python train.py --d_model=160 --d_expert=240 --router_noise=0.3 --tie_embeddings="early" --optimizer="adamw" --beta1=0.95
Below are experts of layer 4 (counted from 0) of a mixture-of-experts language model. Rows are named router (the router's row for the expert), gate (a neuron's input weights, with its number), up (a neuron's input weights, with its number) and show model dimensions 0-159. Each number is 50 + 12 x the weight over its row's rms, rounded and kept within 0 to 99.
After each expert's rows: a language model's description of what the expert responds to. This comes from a sample of Wikipedia text that the model never trained on.

# expert 1
router:43 77 24 70 66 72 56 38 48 39 44 68 27 56 73 45 56 57 41 55 50 27 59 51 33 45 72 70 74 48 41 37 58 54 55 48 43 49 66 47 23 45 54 59 53 53 50 40 47 34 49 32 50 30 63 49 73 56 57 60 43 43 28 60 44 26 50 39 54 62 55 39 59 53 28 52 62 55 78 38 48 43 59 47 46 39 49 51 59 36 39 58 36 40 56 54 34 50 50 69 52 38 47 46 40 31 35 61 40 61 47 41 50 58 45 36 48 67 54 48 36 49 38 52 47 69 41 51 43 48 42 47 62 61 36 40 44 51 45 65 73 71 42 70 54 48 58 73 62 41 61 24 55 49 45 64 54 42 35 47
gate2:53 51 41 49 63 76 40 41 66 45 54 63 45 45 76 69 37 40 53 38 57 32 52 64 38 60 57 59 57 55 28 30 46 52 59 52 61 56 49 63 62 48 58 68 76 51 58 40 68 65 32 58 47 31 72 57 70 42 43 52 58 47 47 66 50 59 62 53 43 55 72 51 69 60 52 51 36 67 59 28 32 65 78 61 36 31 47 55 52 31 39 63 37 33 29 52 40 51 32 52 40 48 33 39 54 36 29 35 34 64 39 52 63 49 56 47 53 35 53 46 51 62 55 57 46 68 63 45 36 63 46 41 55 46 42 65 48 48 60 55 52 45 39 74 39 32 59 50 58 37 38 40 51 26 32 54 48 48 45 72
up2:64 65 48 48 50 68 54 37 69 42 57 38 46 46 74 56 20 50 51 40 47 59 43 47 46 48 66 68 71 58 54 38 60 51 54 41 39 42 60 52 42 35 66 54 38 48 49 55 68 46 54 71 46 25 61 58 78 41 57 51 41 55 63 45 62 41 57 69 41 66 42 58 81 49 40 58 41 53 58 31 53 34 39 61 54 48 66 50 65 54 56 78 45 33 53 53 42 35 49 49 40 54 47 50 62 45 41 51 45 62 57 70 65 19 40 46 64 46 70 45 34 67 27 55 42 54 44 47 20 67 49 63 65 50 43 58 53 61 43 67 52 59 34 75 28 42 65 49 40 40 44 34 32 35 42 56 53 45 45 55
It responds to: Naming and listing connectives

# expert 19
router:55 64 28 65 31 73 38 37 59 34 42 56 42 61 54 59 46 55 52 36 51 44 51 39 52 40 82 43 53 53 42 43 61 42 35 68 37 45 42 34 55 21 36 42 43 31 50 42 64 46 57 56 53 44 39 47 31 50 58 43 53 46 35 64 43 53 24 38 60 45 51 44 53 52 46 41 47 55 69 59 61 35 45 38 50 27 40 48 37 29 56 42 27 66 46 53 44 47 54 62 57 39 36 31 55 38 29 50 42 32 64 35 63 53 34 48 41 56 38 49 50 64 55 54 40 69 54 37 47 54 38 36 37 35 58 53 71 62 36 45 79 39 76 62 37 46 67 59 74 61 54 46 50 35 35 34 33 55 33 41
gate0:43 53 45 43 49 59 62 55 34 43 37 39 33 52 44 62 46 66 58 52 69 55 65 40 46 50 62 46 44 62 37 35 57 54 44 68 53 45 35 46 39 59 60 59 59 62 38 46 67 28 39 39 30 37 33 50 30 58 35 47 61 28 52 57 34 55 55 29 59 39 43 44 57 44 57 52 63 50 32 51 54 38 39 37 32 34 68 45 60 38 38 47 62 56 50 29 31 43 39 31 70 64 40 46 54 47 53 40 33 57 48 68 38 49 44 54 41 38 40 40 39 59 46 63 47 37 22 51 64 64 40 88 41 61 46 28 27 47 51 59 65 80 69 56 60 64 41 36 46 55 60 30 49 73 57 45 57 51 38 60
up0:35 48 57 66 61 37 42 38 36 61 71 50 45 45 45 38 58 36 25 39 67 61 74 39 72 52 44 61 59 34 55 44 50 58 64 63 55 34 50 70 48 35 55 33 56 24 64 55 64 45 51 36 56 53 54 45 45 50 45 57 29 43 65 51 30 61 56 39 27 39 23 82 45 47 54 52 23 29 62 42 50 52 49 48 47 42 49 54 46 39 45 41 75 68 47 54 38 38 65 63 45 43 71 52 64 55 27 60 57 38 55 57 51 43 61 69 43 64 51 43 39 49 57 38 46 44 41 46 67 46 68 58 67 48 49 59 42 40 57 57 67 72 62 62 25 37 60 36 45 31 45 61 46 48 41 51 56 38 34 52
It responds to: Punctuation after numbers

# expert 58
router:69 78 40 81 49 77 53 39 54 37 60 46 29 57 79 65 74 61 33 54 44 56 46 42 61 55 89 60 58 49 37 40 81 47 54 45 54 51 50 51 35 41 33 51 36 66 41 45 51 37 59 36 54 29 67 45 52 61 44 64 71 59 54 61 47 49 40 39 60 52 40 54 60 48 35 47 51 32 62 40 43 43 52 41 49 42 41 52 64 42 28 49 55 36 63 57 46 35 56 68 40 40 44 48 34 47 36 52 44 52 61 51 38 29 56 48 36 42 37 73 30 60 60 35 62 56 48 48 66 45 42 62 65 33 43 56 45 63 48 67 59 53 66 63 52 47 56 72 50 56 64 46 46 52 47 41 35 63 60 55
gate0:30 54 66 50 46 41 53 59 45 57 49 60 37 63 45 28 42 40 46 63 50 38 39 44 53 43 35 32 58 38 57 43 24 50 48 47 45 51 41 51 52 57 61 52 67 49 33 66 57 39 56 49 51 70 54 50 60 59 44 76 48 56 43 44 25 46 54 63 31 67 56 60 46 33 75 43 53 65 65 64 24 50 46 54 60 60 60 71 50 64 60 48 72 49 64 49 41 55 53 73 81 60 49 38 61 46 35 59 62 58 54 80 56 36 18 59 47 31 49 67 36 15 72 42 44 56 47 69 38 59 45 27 43 39 36 44 53 57 50 50 51 38 33 36 35 42 53 46 40 54 55 61 60 44 42 46 57 58 44 48
up0:51 62 58 49 49 43 72 52 51 44 33 47 46 42 41 39 54 52 57 60 44 65 59 56 56 49 47 46 68 60 56 50 70 50 44 81 38 59 61 55 76 38 41 43 54 71 30 58 53 55 50 58 59 42 54 66 50 60 57 57 58 58 46 49 58 49 59 50 47 40 51 57 57 63 44 68 62 56 63 53 82 67 39 39 40 71 66 54 60 59 13 45 49 77 47 52 52 60 39 50 56 32 40 36 39 50 49 24 43 51 33 83 47 54 61 37 52 54 73 46 62 43 51 44 57 61 26 58 46 57 46 38 56 66 58 22 50 82 42 49 53 60 38 73 55 51 42 63 70 46 50 40 66 50 57 54 44 69 68 41
It responds to: Opening quotation marks

# expert 54
router:59 69 29 56 58 61 64 13 63 45 49 53 41 50 61 54 60 55 60 47 45 30 50 46 29 43 67 67 51 23 59 36 61 37 50 30 32 40 62 46 34 34 47 62 52 54 36 52 57 22 50 40 61 47 39 64 57 64 60 52 59 40 37 42 42 51 44 39 58 45 46 77 76 40 19 57 53 46 59 55 47 44 49 35 49 39 34 45 49 47 28 67 50 23 65 59 52 59 40 73 56 42 47 49 40 42 35 52 66 50 46 47 52 51 37 43 55 77 44 73 55 66 38 43 44 65 35 30 44 54 41 47 40 39 46 58 52 67 44 54 76 59 54 67 60 42 55 52 41 39 35 49 63 40 49 53 44 61 45 52
gate1:45 55 34 51 49 40 44 36 70 47 68 38 47 74 47 63 51 41 33 26 43 37 63 53 40 43 66 33 30 40 50 64 44 46 33 36 56 31 37 60 52 35 66 51 38 28 28 45 67 45 34 40 54 56 64 63 52 41 32 56 53 42 68 52 67 55 45 50 32 46 33 57 67 44 48 59 26 58 27 19 49 42 40 48 55 66 51 48 39 46 53 58 41 34 55 35 39 43 45 60 46 37 41 40 48 57 31 46 55 41 73 44 36 44 48 42 49 57 74 45 39 73 25 51 34 50 32 61 42 67 38 45 59 52 57 57 31 46 59 41 55 59 60 65 25 33 42 58 35 54 36 51 56 46 41 46 32 46 63 51
up1:49 58 51 60 53 50 60 36 52 69 61 47 52 57 50 55 77 51 48 34 24 45 62 56 51 42 36 41 51 60 84 39 67 55 58 51 35 51 46 44 76 43 45 55 50 51 27 50 49 45 44 31 55 52 43 54 43 35 49 26 33 57 58 28 72 61 31 40 40 60 42 59 65 40 41 59 41 28 44 37 48 61 41 27 53 39 60 61 34 50 51 56 53 27 61 44 63 47 51 53 39 51 42 59 47 25 47 53 48 42 53 40 43 55 27 35 57 60 76 42 44 71 39 75 32 66 58 50 42 64 19 49 46 42 56 39 37 65 41 39 59 53 55 69 53 66 45 28 52 52 32 66 47 56 51 39 61 34 43 42
It responds to: Reporting and past verbs

# expert 61
router:44 92 41 58 01 66 41 61 55 48 38 46 38 64 54 42 43 59 65 20 69 43 27 51 58 52 49 61 66 55 59 50 66 45 58 40 46 58 39 56 40 54 54 60 39 53 44 57 68 38 56 54 49 37 60 56 51 69 62 47 42 43 37 40 26 26 59 64 62 52 37 41 65 67 35 44 69 45 64 50 46 49 52 61 65 53 37 60 55 53 42 55 41 37 56 46 48 56 28 74 50 44 40 39 52 69 34 64 44 55 58 63 39 58 48 58 46 60 58 39 52 61 45 46 38 58 57 41 39 55 60 60 57 58 47 51 65 61 48 63 65 66 68 49 44 44 82 61 45 69 49 47 48 52 35 55 35 60 52 59
gate0:57 41 43 82 58 55 36 38 60 39 70 51 60 56 54 76 51 52 45 30 33 50 49 66 46 54 36 45 60 39 50 36 48 71 46 54 55 33 59 51 42 48 55 45 62 50 38 47 38 59 47 41 32 65 42 67 49 49 24 36 41 54 75 51 35 63 51 58 67 50 56 29 47 69 60 27 50 51 53 33 61 55 44 24 65 36 63 46 69 55 67 52 51 49 31 35 66 40 38 48 76 50 60 49 62 62 57 47 48 50 61 51 29 49 47 53 39 54 50 49 42 32 42 49 46 46 53 45 44 49 56 42 54 32 43 43 65 47 57 52 52 28 80 39 40 35 16 50 60 47 47 51 68 24 52 52 58 45 48 16
up0:57 50 48 30 55 67 61 70 45 53 38 56 29 25 51 44 40 53 31 77 62 39 57 65 32 50 61 45 52 54 55 48 61 50 39 46 59 54 46 48 42 54 43 41 53 53 49 68 66 59 57 51 61 36 22 50 47 77 50 42 61 68 45 32 64 54 58 37 66 63 65 57 57 36 41 62 40 59 43 43 58 26 62 34 64 49 37 27 61 48 61 54 55 37 57 49 29 62 58 46 60 44 41 44 76 40 55 36 66 49 52 57 55 52 59 66 36 35 49 58 24 41 36 68 56 37 59 44 50 42 42 46 49 60 60 41 60 36 33 48 29 38 20 63 81 75 57 60 51 46 58 42 54 73 54 52 57 55 43 52
It responds to: Table header cells

# expert 24
router:69 73 25 66 38 49 17 45 56 36 50 52 32 77 66 54 44 45 42 38 47 61 41 32 49 48 49 66 54 44 58 37 54 56 65 32 40 48 43 52 31 46 55 48 63 54 48 63 36 31 55 41 54 46 35 37 74 58 52 57 67 60 39 45 29 25 42 45 57 69 47 52 61 53 53 36 61 46 68 53 53 55 57 41 52 38 20 50 39 50 43 38 63 18 43 51 35 35 29 72 56 45 44 57 40 57 32 54 61 56 49 64 44 42 58 59 41 39 49 69 43 41 65 30 43 58 62 56 53 48 45 34 53 65 45 58 59 59 59 46 53 57 59 68 54 38 71 59 40 49 55 42 42 47 41 31 35 58 51 19
gate0:51 46 25 39 50 58 33 45 60 29 56 47 54 54 50 33 61 61 58 36 48 58 63 45 57 52 51 51 76 60 49 50 49 04 42 33 56 59 44 45 35 59 32 59 57 44 55 58 59 49 45 49 53 47 66 60 49 50 65 52 43 45 25 52 53 27 45 45 38 57 58 45 59 64 49 17 75 53 47 42 45 47 70 51 50 35 44 49 63 54 38 34 32 80 40 66 42 33 39 55 28 32 49 73 43 36 49 59 40 51 63 58 44 66 53 74 70 48 67 48 62 62 30 38 51 43 52 53 52 51 45 46 47 50 50 51 42 48 24 58 37 56 65 47 83 53 51 41 57 60 55 71 48 55 46 53 50 63 33 54
up0:39 47 38 52 64 53 34 53 55 49 49 45 45 50 51 59 17 47 53 46 59 59 39 67 62 64 35 56 48 56 59 53 50 44 24 39 70 66 46 32 42 50 64 37 33 46 47 58 43 47 38 59 76 44 48 58 61 59 47 52 45 37 57 49 44 58 39 61 45 70 62 55 44 64 66 36 51 58 77 25 27 56 60 59 25 59 65 61 36 55 43 49 61 59 68 37 57 38 55 52 30 44 70 61 45 77 31 47 35 51 65 53 26 66 54 47 55 38 30 45 50 54 38 49 48 53 55 47 35 67 50 46 65 24 35 46 59 45 64 42 47 31 44 51 51 45 33 56 62 52 52 64 81 29 34 54 41 61 59 33
It responds to: Section headings and markup

# expert 14
router:74 85 40 81 44 60 52 24 45 56 60 60 23 63 64 49 50 73 48 36 36 52 41 41 44 60 66 43 72 41 44 58 55 41 54 60 31 53 48 43 31 45 41 61 41 50 37 50 56 27 55 51 51 43 32 45 69 52 60 51 60 49 59 58 51 35 58 54 49 45 49 57 59 49 35 70 59 61 59 44 71 38 60 47 51 45 52 61 59 50 47 51 54 42 52 49 54 39 44 84 47 29 56 65 38 60 39 46 41 44 33 49 33 30 58 56 41 46 39 78 52 37 44 41 70 58 49 35 40 41 52 31 46 35 54 57 59 52 46 63 79 54 59 59 60 46 66 41 62 54 64 51 56 34 52 21 48 57 48 30
gate0:40 38 54 28 57 57 43 54 48 65 51 61 36 63 60 63 45 43 33 59 68 56 66 39 75 53 53 55 55 42 75 53 39 65 55 39 58 73 55 56 57 29 60 45 38 30 45 55 83 50 60 33 49 54 56 57 41 49 31 54 27 55 52 63 73 71 34 38 46 43 43 40 55 16 52 55 28 50 61 33 47 42 46 40 38 50 40 57 45 31 45 52 63 81 50 49 46 55 60 66 48 61 35 60 62 49 49 41 59 44 61 48 44 54 51 49 44 40 47 42 52 45 55 61 63 60 45 58 45 46 36 42 30 38 68 66 43 54 34 42 36 34 52 49 55 49 43 65 65 26 71 49 67 17 53 65 48 61 59 44
up0:44 46 45 52 49 51 63 63 51 65 64 14 59 44 38 55 47 59 43 47 13 44 64 55 41 65 64 64 34 61 49 58 64 46 45 48 34 51 45 48 49 61 56 66 56 63 68 29 50 70 51 56 53 53 54 73 53 68 52 29 67 47 42 52 32 44 46 47 46 54 44 66 43 72 37 61 36 58 54 64 55 53 45 38 44 44 54 30 66 55 39 63 34 45 50 39 69 47 55 43 42 60 69 52 69 31 42 43 71 43 61 41 63 52 67 43 59 56 37 41 42 52 61 42 51 19 52 63 44 50 76 76 55 66 35 61 49 47 60 54 69 59 74 38 43 33 48 36 41 42 46 41 34 58 51 53 64 38 34 37
It responds to: Newlines and section headings

# expert 6
router:47 65 43 67 11 69 25 43 53 59 42 72 44 71 68 81 39 65 48 28 58 28 42 43 52 45 57 52 62 46 67 43 71 52 57 51 49 50 42 50 42 44 52 66 38 61 64 59 54 31 63 43 59 52 51 38 34 53 47 42 44 41 46 41 69 46 54 62 45 51 39 63 51 27 40 43 42 41 37 58 52 31 46 59 58 50 34 57 61 33 43 51 49 53 48 31 49 62 52 67 55 48 59 61 55 56 32 52 26 55 50 57 59 35 44 71 46 45 49 53 46 40 55 52 58 52 67 58 55 69 55 28 47 42 47 37 65 36 54 62 61 49 52 85 40 48 62 51 52 37 66 45 47 37 31 51 32 77 42 29
gate0:49 68 49 58 46 44 68 49 54 46 40 50 62 40 46 70 48 51 48 38 68 45 52 55 47 47 87 68 44 36 49 71 41 45 47 49 59 58 53 60 50 46 42 46 69 50 48 64 64 39 44 53 57 66 45 34 56 36 35 30 48 69 58 58 45 66 36 50 51 42 43 27 63 92 35 31 65 53 51 47 51 51 29 61 53 52 45 53 47 59 39 33 59 60 29 46 60 45 52 53 53 69 67 54 41 75 63 52 32 56 46 64 37 33 41 51 60 53 35 72 66 45 70 60 32 50 32 20 56 63 47 60 67 60 52 35 44 60 30 62 61 48 53 52 41 69 61 65 43 51 64 46 42 50 44 65 43 30 48 60
up0:53 49 32 65 50 57 39 58 58 48 61 42 48 53 66 42 70 47 63 65 40 28 48 43 46 51 48 59 45 84 43 32 40 63 46 52 56 65 44 56 48 41 60 73 51 56 60 32 39 43 40 54 35 27 45 50 46 52 58 56 55 32 35 29 55 45 57 37 54 55 42 47 59 57 54 24 55 54 37 52 60 54 63 36 63 54 58 43 45 43 50 68 45 62 37 66 22 54 51 56 47 47 51 73 60 53 48 52 44 46 39 50 54 42 66 46 34 23 35 37 43 43 49 52 51 28 44 59 31 48 54 48 25 32 54 52 67 42 42 40 51 42 33 26 79 48 23 38 27 46 38 44 37 50 58 67 68 78 45 59
It responds to: Table rows and breaks

# expert 51
router:52 75 30 70 51 71 18 35 52 35 54 75 48 60 66 56 52 68 48 45 52 44 45 56 38 42 68 75 77 52 49 59 67 34 74 47 35 36 49 35 11 34 41 63 59 54 23 46 51 32 62 58 46 45 54 46 46 55 61 56 46 56 49 43 49 27 45 61 63 56 57 54 52 47 37 49 49 39 49 52 54 34 51 36 55 55 34 47 56 34 24 42 48 47 48 70 66 45 49 64 43 43 64 63 55 51 41 41 39 43 66 64 32 59 47 41 52 69 28 65 35 49 58 57 59 46 41 40 62 64 45 51 58 60 42 34 59 48 56 62 75 38 61 57 57 43 60 56 62 47 66 50 51 39 40 58 46 59 45 38
gate2:38 65 54 60 42 54 45 50 47 23 34 47 25 56 51 45 46 47 26 28 64 68 29 35 42 55 57 46 56 55 56 46 44 51 71 76 50 62 35 61 52 71 45 29 49 53 51 67 46 59 64 48 55 69 51 22 44 39 52 35 49 59 45 41 38 46 61 52 47 49 55 50 45 56 43 44 53 23 54 57 55 51 36 28 40 46 59 39 39 47 33 49 56 57 54 38 56 30 60 65 74 42 47 46 44 47 42 58 55 35 50 55 52 62 28 37 62 45 57 25 51 51 57 56 36 38 34 72 61 45 39 42 46 56 58 66 55 51 40 84 61 49 57 65 27 38 36 32 51 50 43 40 54 23 64 44 50 75 63 43
up2:62 44 57 39 52 56 56 76 45 56 55 34 53 47 50 64 62 65 58 60 53 46 59 66 70 42 42 54 48 48 53 50 58 65 49 59 31 56 41 69 55 63 38 45 55 62 34 32 41 52 33 48 25 39 61 55 74 50 38 39 47 53 48 60 48 46 56 44 60 75 28 32 59 56 65 60 53 60 54 61 50 57 71 76 68 48 55 49 56 49 43 32 46 26 58 50 32 73 47 44 51 38 55 73 45 60 59 42 86 58 42 43 52 43 51 50 55 44 31 60 71 43 43 38 53 38 49 30 34 37 66 56 46 48 64 54 38 62 51 53 47 37 41 44 62 40 61 48 38 67 56 66 43 75 17 49 32 28 53 46
It responds to: List dashes and slashes

# expert 46
router:42 62 25 70 44 72 19 40 55 31 56 50 19 37 64 48 58 57 52 33 46 43 45 56 64 44 71 58 76 60 50 25 71 59 54 56 14 52 64 37 41 38 62 49 40 41 49 57 47 30 51 53 50 31 60 54 62 51 63 54 35 54 61 47 40 42 36 58 43 58 40 48 91 49 50 51 75 46 51 46 66 39 46 43 58 39 33 54 44 37 38 58 35 33 43 55 51 58 34 69 60 58 51 69 61 46 34 51 47 58 56 65 48 56 47 51 49 51 59 45 48 75 44 46 40 51 60 46 73 59 47 52 37 54 47 57 42 70 48 61 62 42 49 59 48 36 64 48 55 70 60 34 48 31 50 58 60 46 49 50
gate0:43 52 42 63 32 64 59 26 53 28 48 55 56 45 43 59 66 38 60 34 45 87 52 51 55 59 49 44 58 60 21 75 47 71 47 60 44 70 50 39 41 71 43 50 52 43 40 53 69 38 69 45 51 48 48 51 53 61 56 50 29 51 62 55 70 41 54 58 42 73 54 46 53 43 59 41 61 80 55 61 38 55 46 50 53 58 42 46 45 40 29 24 57 45 62 37 64 51 46 69 56 30 76 41 33 53 34 51 69 37 47 55 53 44 59 43 34 66 47 51 57 54 43 42 38 53 56 43 36 80 46 37 62 62 65 40 33 55 48 55 53 50 50 80 60 44 55 44 35 65 32 55 65 51 51 54 52 64 59 39
up0:34 52 54 52 44 54 62 51 53 56 61 54 62 49 42 54 73 49 57 30 30 62 33 52 43 43 52 45 76 69 22 75 72 69 57 58 51 61 30 26 57 62 56 65 49 70 52 41 49 43 58 44 48 48 66 48 66 47 61 51 59 55 49 63 71 59 50 61 39 54 55 44 57 70 53 69 58 53 63 44 37 70 36 41 49 33 31 38 39 43 38 47 57 59 36 47 65 50 39 49 38 48 80 32 51 37 37 40 73 38 49 43 62 42 48 68 57 43 60 35 64 47 33 44 32 41 58 74 43 57 55 54 63 58 54 27 25 60 51 64 61 61 63 58 46 52 39 34 46 57 53 57 37 63 54 39 63 48 42 26
It responds to: Clause-opening function words

# expert 42
router:59 71 51 45 42 60 50 40 48 34 63 60 23 46 57 54 45 87 56 52 42 49 38 50 30 43 72 63 67 22 45 49 69 62 46 41 40 51 46 39 41 63 59 45 51 55 28 65 37 31 53 57 49 33 59 58 47 49 64 57 55 49 65 62 33 42 55 53 57 49 34 52 89 66 40 63 51 54 70 44 43 56 64 55 57 64 57 62 51 45 48 66 49 15 51 52 58 47 32 71 68 50 36 51 34 45 42 43 37 50 59 49 56 55 42 65 54 59 44 57 41 35 33 59 39 57 54 35 45 51 54 47 39 60 35 51 40 54 52 46 89 42 43 57 39 57 36 55 52 40 35 40 48 59 31 68 45 54 68 63
gate0:51 53 63 41 38 50 58 63 61 58 49 62 38 40 38 58 58 46 55 61 58 43 66 37 55 54 55 66 68 71 50 64 49 35 66 51 38 57 45 57 61 63 27 51 49 44 30 60 57 56 53 45 55 60 37 59 53 55 51 49 47 62 45 60 37 48 57 34 62 73 33 22 50 41 63 58 70 33 38 59 40 44 34 50 55 20 58 36 43 43 63 50 15 87 59 58 54 39 67 61 44 35 31 61 54 46 31 76 71 52 68 42 39 28 64 61 25 39 59 52 56 51 49 56 66 44 36 49 53 48 55 66 57 55 46 52 66 64 46 68 44 45 56 46 46 43 57 44 47 29 68 66 31 50 59 47 45 40 47 51
up0:64 51 24 49 59 45 58 52 52 63 48 73 56 57 55 40 40 31 45 56 50 36 71 63 51 52 42 49 50 21 23 67 75 69 52 51 33 52 37 51 29 34 60 56 63 47 46 63 56 57 56 55 64 50 43 58 50 59 64 38 35 40 53 27 62 55 50 37 73 36 25 30 42 44 43 66 53 31 43 49 60 37 69 44 50 59 66 56 52 52 43 30 40 60 67 43 51 58 63 46 50 63 74 81 45 54 29 23 46 48 71 58 57 49 56 34 44 59 56 56 57 53 56 34 55 43 40 43 39 56 59 43 65 58 35 32 73 36 55 38 51 52 54 32 51 48 36 67 45 51 39 37 49 46 62 60 33 53 44 56
It responds to: Prepositions after verbs

# expert 8
router:82 70 47 42 54 64 32 47 97 33 45 47 45 63 63 53 53 34 47 44 57 53 41 46 52 51 64 54 56 33 56 32 58 54 49 59 45 58 25 37 40 41 39 64 42 47 41 59 44 35 49 65 62 48 44 39 60 54 44 52 44 40 33 50 39 39 44 61 28 52 52 45 47 62 18 43 26 49 70 35 48 50 64 56 64 26 38 58 65 56 34 35 64 50 51 58 39 55 45 55 44 42 47 36 59 38 37 45 53 47 65 67 38 50 51 22 39 29 55 48 49 49 27 70 38 44 43 70 54 60 46 62 43 47 59 47 45 45 38 66 85 53 52 52 48 48 66 63 58 64 44 43 51 55 38 36 38 59 51 61
gate0:38 52 42 49 38 38 61 68 72 28 43 52 55 66 33 45 43 55 48 39 51 47 69 44 70 29 43 59 55 46 32 40 57 27 55 68 77 53 66 66 27 49 72 57 47 44 47 51 53 51 49 64 43 51 24 74 31 79 43 54 40 57 72 56 28 53 55 24 58 58 41 52 51 35 34 55 60 56 61 57 43 56 51 43 65 61 29 49 50 69 42 57 45 46 40 57 52 65 57 55 62 53 61 68 63 81 50 58 54 52 39 54 49 48 64 48 61 33 52 59 71 68 37 38 32 45 57 48 66 40 58 45 51 35 35 39 43 41 37 64 50 31 62 34 54 53 57 30 55 53 60 46 49 35 37 38 50 54 57 53
up0:38 49 46 47 34 43 27 54 42 42 30 40 55 74 45 40 46 56 55 55 37 69 63 72 44 34 39 57 75 47 42 45 42 48 48 44 35 32 53 50 57 48 70 69 49 55 54 47 62 53 46 37 72 53 57 48 49 49 60 41 27 33 51 44 43 57 59 21 46 77 43 62 41 42 45 50 42 48 76 67 67 60 48 57 62 43 62 74 60 45 54 49 85 58 56 62 56 49 47 43 62 49 68 51 40 27 41 49 55 39 34 43 37 68 28 60 72 54 67 60 38 43 42 63 38 61 87 39 66 45 61 56 55 35 52 54 51 58 54 35 32 39 55 42 41 53 44 41 58 41 35 43 52 36 46 53 52 52 49 36
It responds to: Mid-word consonant fragments

# expert 60
router:59 78 30 75 46 59 45 43 41 47 58 42 36 48 68 39 45 66 69 26 44 42 40 37 48 59 53 58 49 38 54 32 91 38 56 47 44 55 69 45 52 37 49 69 45 50 42 53 57 24 54 51 49 40 56 60 57 47 45 59 40 41 51 29 58 27 23 51 35 60 54 54 62 35 35 62 54 47 55 28 60 44 37 48 65 52 51 58 61 49 30 58 49 33 44 66 59 37 63 65 57 54 32 66 63 45 53 48 48 37 58 62 51 58 45 66 44 62 68 50 29 43 54 48 55 49 54 68 66 40 31 41 72 48 40 51 52 52 43 46 68 60 52 50 61 52 71 76 38 46 75 32 38 55 57 51 46 51 41 36
gate0:53 64 71 50 53 54 47 40 69 52 57 62 63 51 59 46 32 58 68 44 65 61 44 47 69 51 38 36 75 41 41 38 49 45 37 37 33 43 34 35 37 38 39 53 44 62 61 56 58 74 45 49 42 30 51 32 82 62 58 36 38 22 48 26 53 34 36 26 82 47 56 46 59 52 68 41 33 58 67 50 69 42 48 38 50 30 43 50 35 51 70 44 41 61 41 61 64 60 62 59 41 52 66 49 56 45 58 54 50 35 62 60 47 35 39 58 64 81 44 48 39 50 53 61 54 24 55 69 44 62 40 61 55 48 50 44 54 56 71 68 49 45 46 55 58 39 54 44 39 56 50 57 53 54 61 44 55 55 65 58
up0:51 53 60 30 41 67 71 36 63 36 41 44 59 46 33 54 42 71 54 52 39 62 61 69 47 56 66 34 58 68 47 37 50 39 48 55 43 54 57 53 50 50 47 53 35 47 36 60 64 70 69 50 37 43 59 73 56 30 51 68 65 36 44 39 58 61 41 72 65 45 51 72 29 62 69 64 32 35 45 80 74 43 59 68 46 33 56 51 53 60 56 61 55 57 38 45 61 39 53 33 40 50 59 22 51 65 56 43 38 49 53 44 49 57 30 60 69 45 42 56 54 58 54 38 33 48 37 40 34 65 51 32 57 64 39 46 49 53 31 59 70 48 59 56 64 45 28 44 46 43 69 57 72 55 53 60 54 35 63 38
It responds to: Auxiliaries and modals

# expert 50
router:62 73 38 54 23 79 43 42 79 50 47 55 55 51 45 17 59 76 55 33 47 59 39 51 67 51 77 55 50 43 39 46 84 49 44 28 29 47 50 42 34 51 52 60 48 50 39 61 61 64 53 58 50 40 53 58 49 53 51 58 40 45 46 50 53 53 62 48 64 24 45 40 43 53 35 38 51 39 53 39 39 46 55 58 47 36 35 54 31 30 62 52 50 37 48 45 34 68 19 64 46 36 46 52 70 64 48 54 48 37 49 61 48 56 36 45 57 44 36 59 62 68 57 54 29 74 68 52 49 44 57 36 55 41 63 36 47 56 39 74 63 52 54 66 34 48 32 61 44 55 35 62 40 42 46 45 50 58 56 38
gate0:37 48 47 47 36 68 52 36 62 57 71 48 55 37 59 52 53 77 30 41 81 60 55 53 58 70 45 50 54 48 42 45 69 53 31 61 70 28 38 52 55 55 65 67 29 61 36 51 45 50 50 48 43 46 49 55 37 44 59 50 48 28 39 55 58 49 46 38 54 58 60 48 47 43 30 69 23 44 63 38 44 51 25 48 56 51 55 46 53 52 52 44 53 48 27 66 62 45 27 48 59 28 38 42 54 55 49 40 46 62 49 62 76 49 65 49 61 36 56 55 76 61 67 41 50 55 58 54 46 57 38 58 40 39 72 45 36 68 47 52 58 65 29 48 39 52 36 40 38 54 40 60 19 29 28 68 54 64 40 64
up0:29 62 61 60 40 66 51 46 35 36 42 63 55 36 38 56 42 15 60 51 49 54 57 54 25 39 54 48 47 63 53 53 38 58 35 59 50 41 38 63 53 56 47 35 31 57 52 37 48 51 46 37 65 42 58 34 49 47 50 34 48 52 43 46 41 61 48 64 41 39 33 32 60 59 35 20 70 51 53 63 42 61 58 42 50 78 60 38 34 74 22 34 29 67 55 56 43 45 46 51 49 60 67 35 53 39 54 37 59 39 51 30 45 31 61 57 45 51 49 56 39 62 33 46 34 30 55 65 37 47 61 44 32 39 52 38 70 40 38 50 33 40 71 70 63 58 73 52 51 34 59 38 55 53 67 54 36 49 47 44
It responds to: Latinate word stems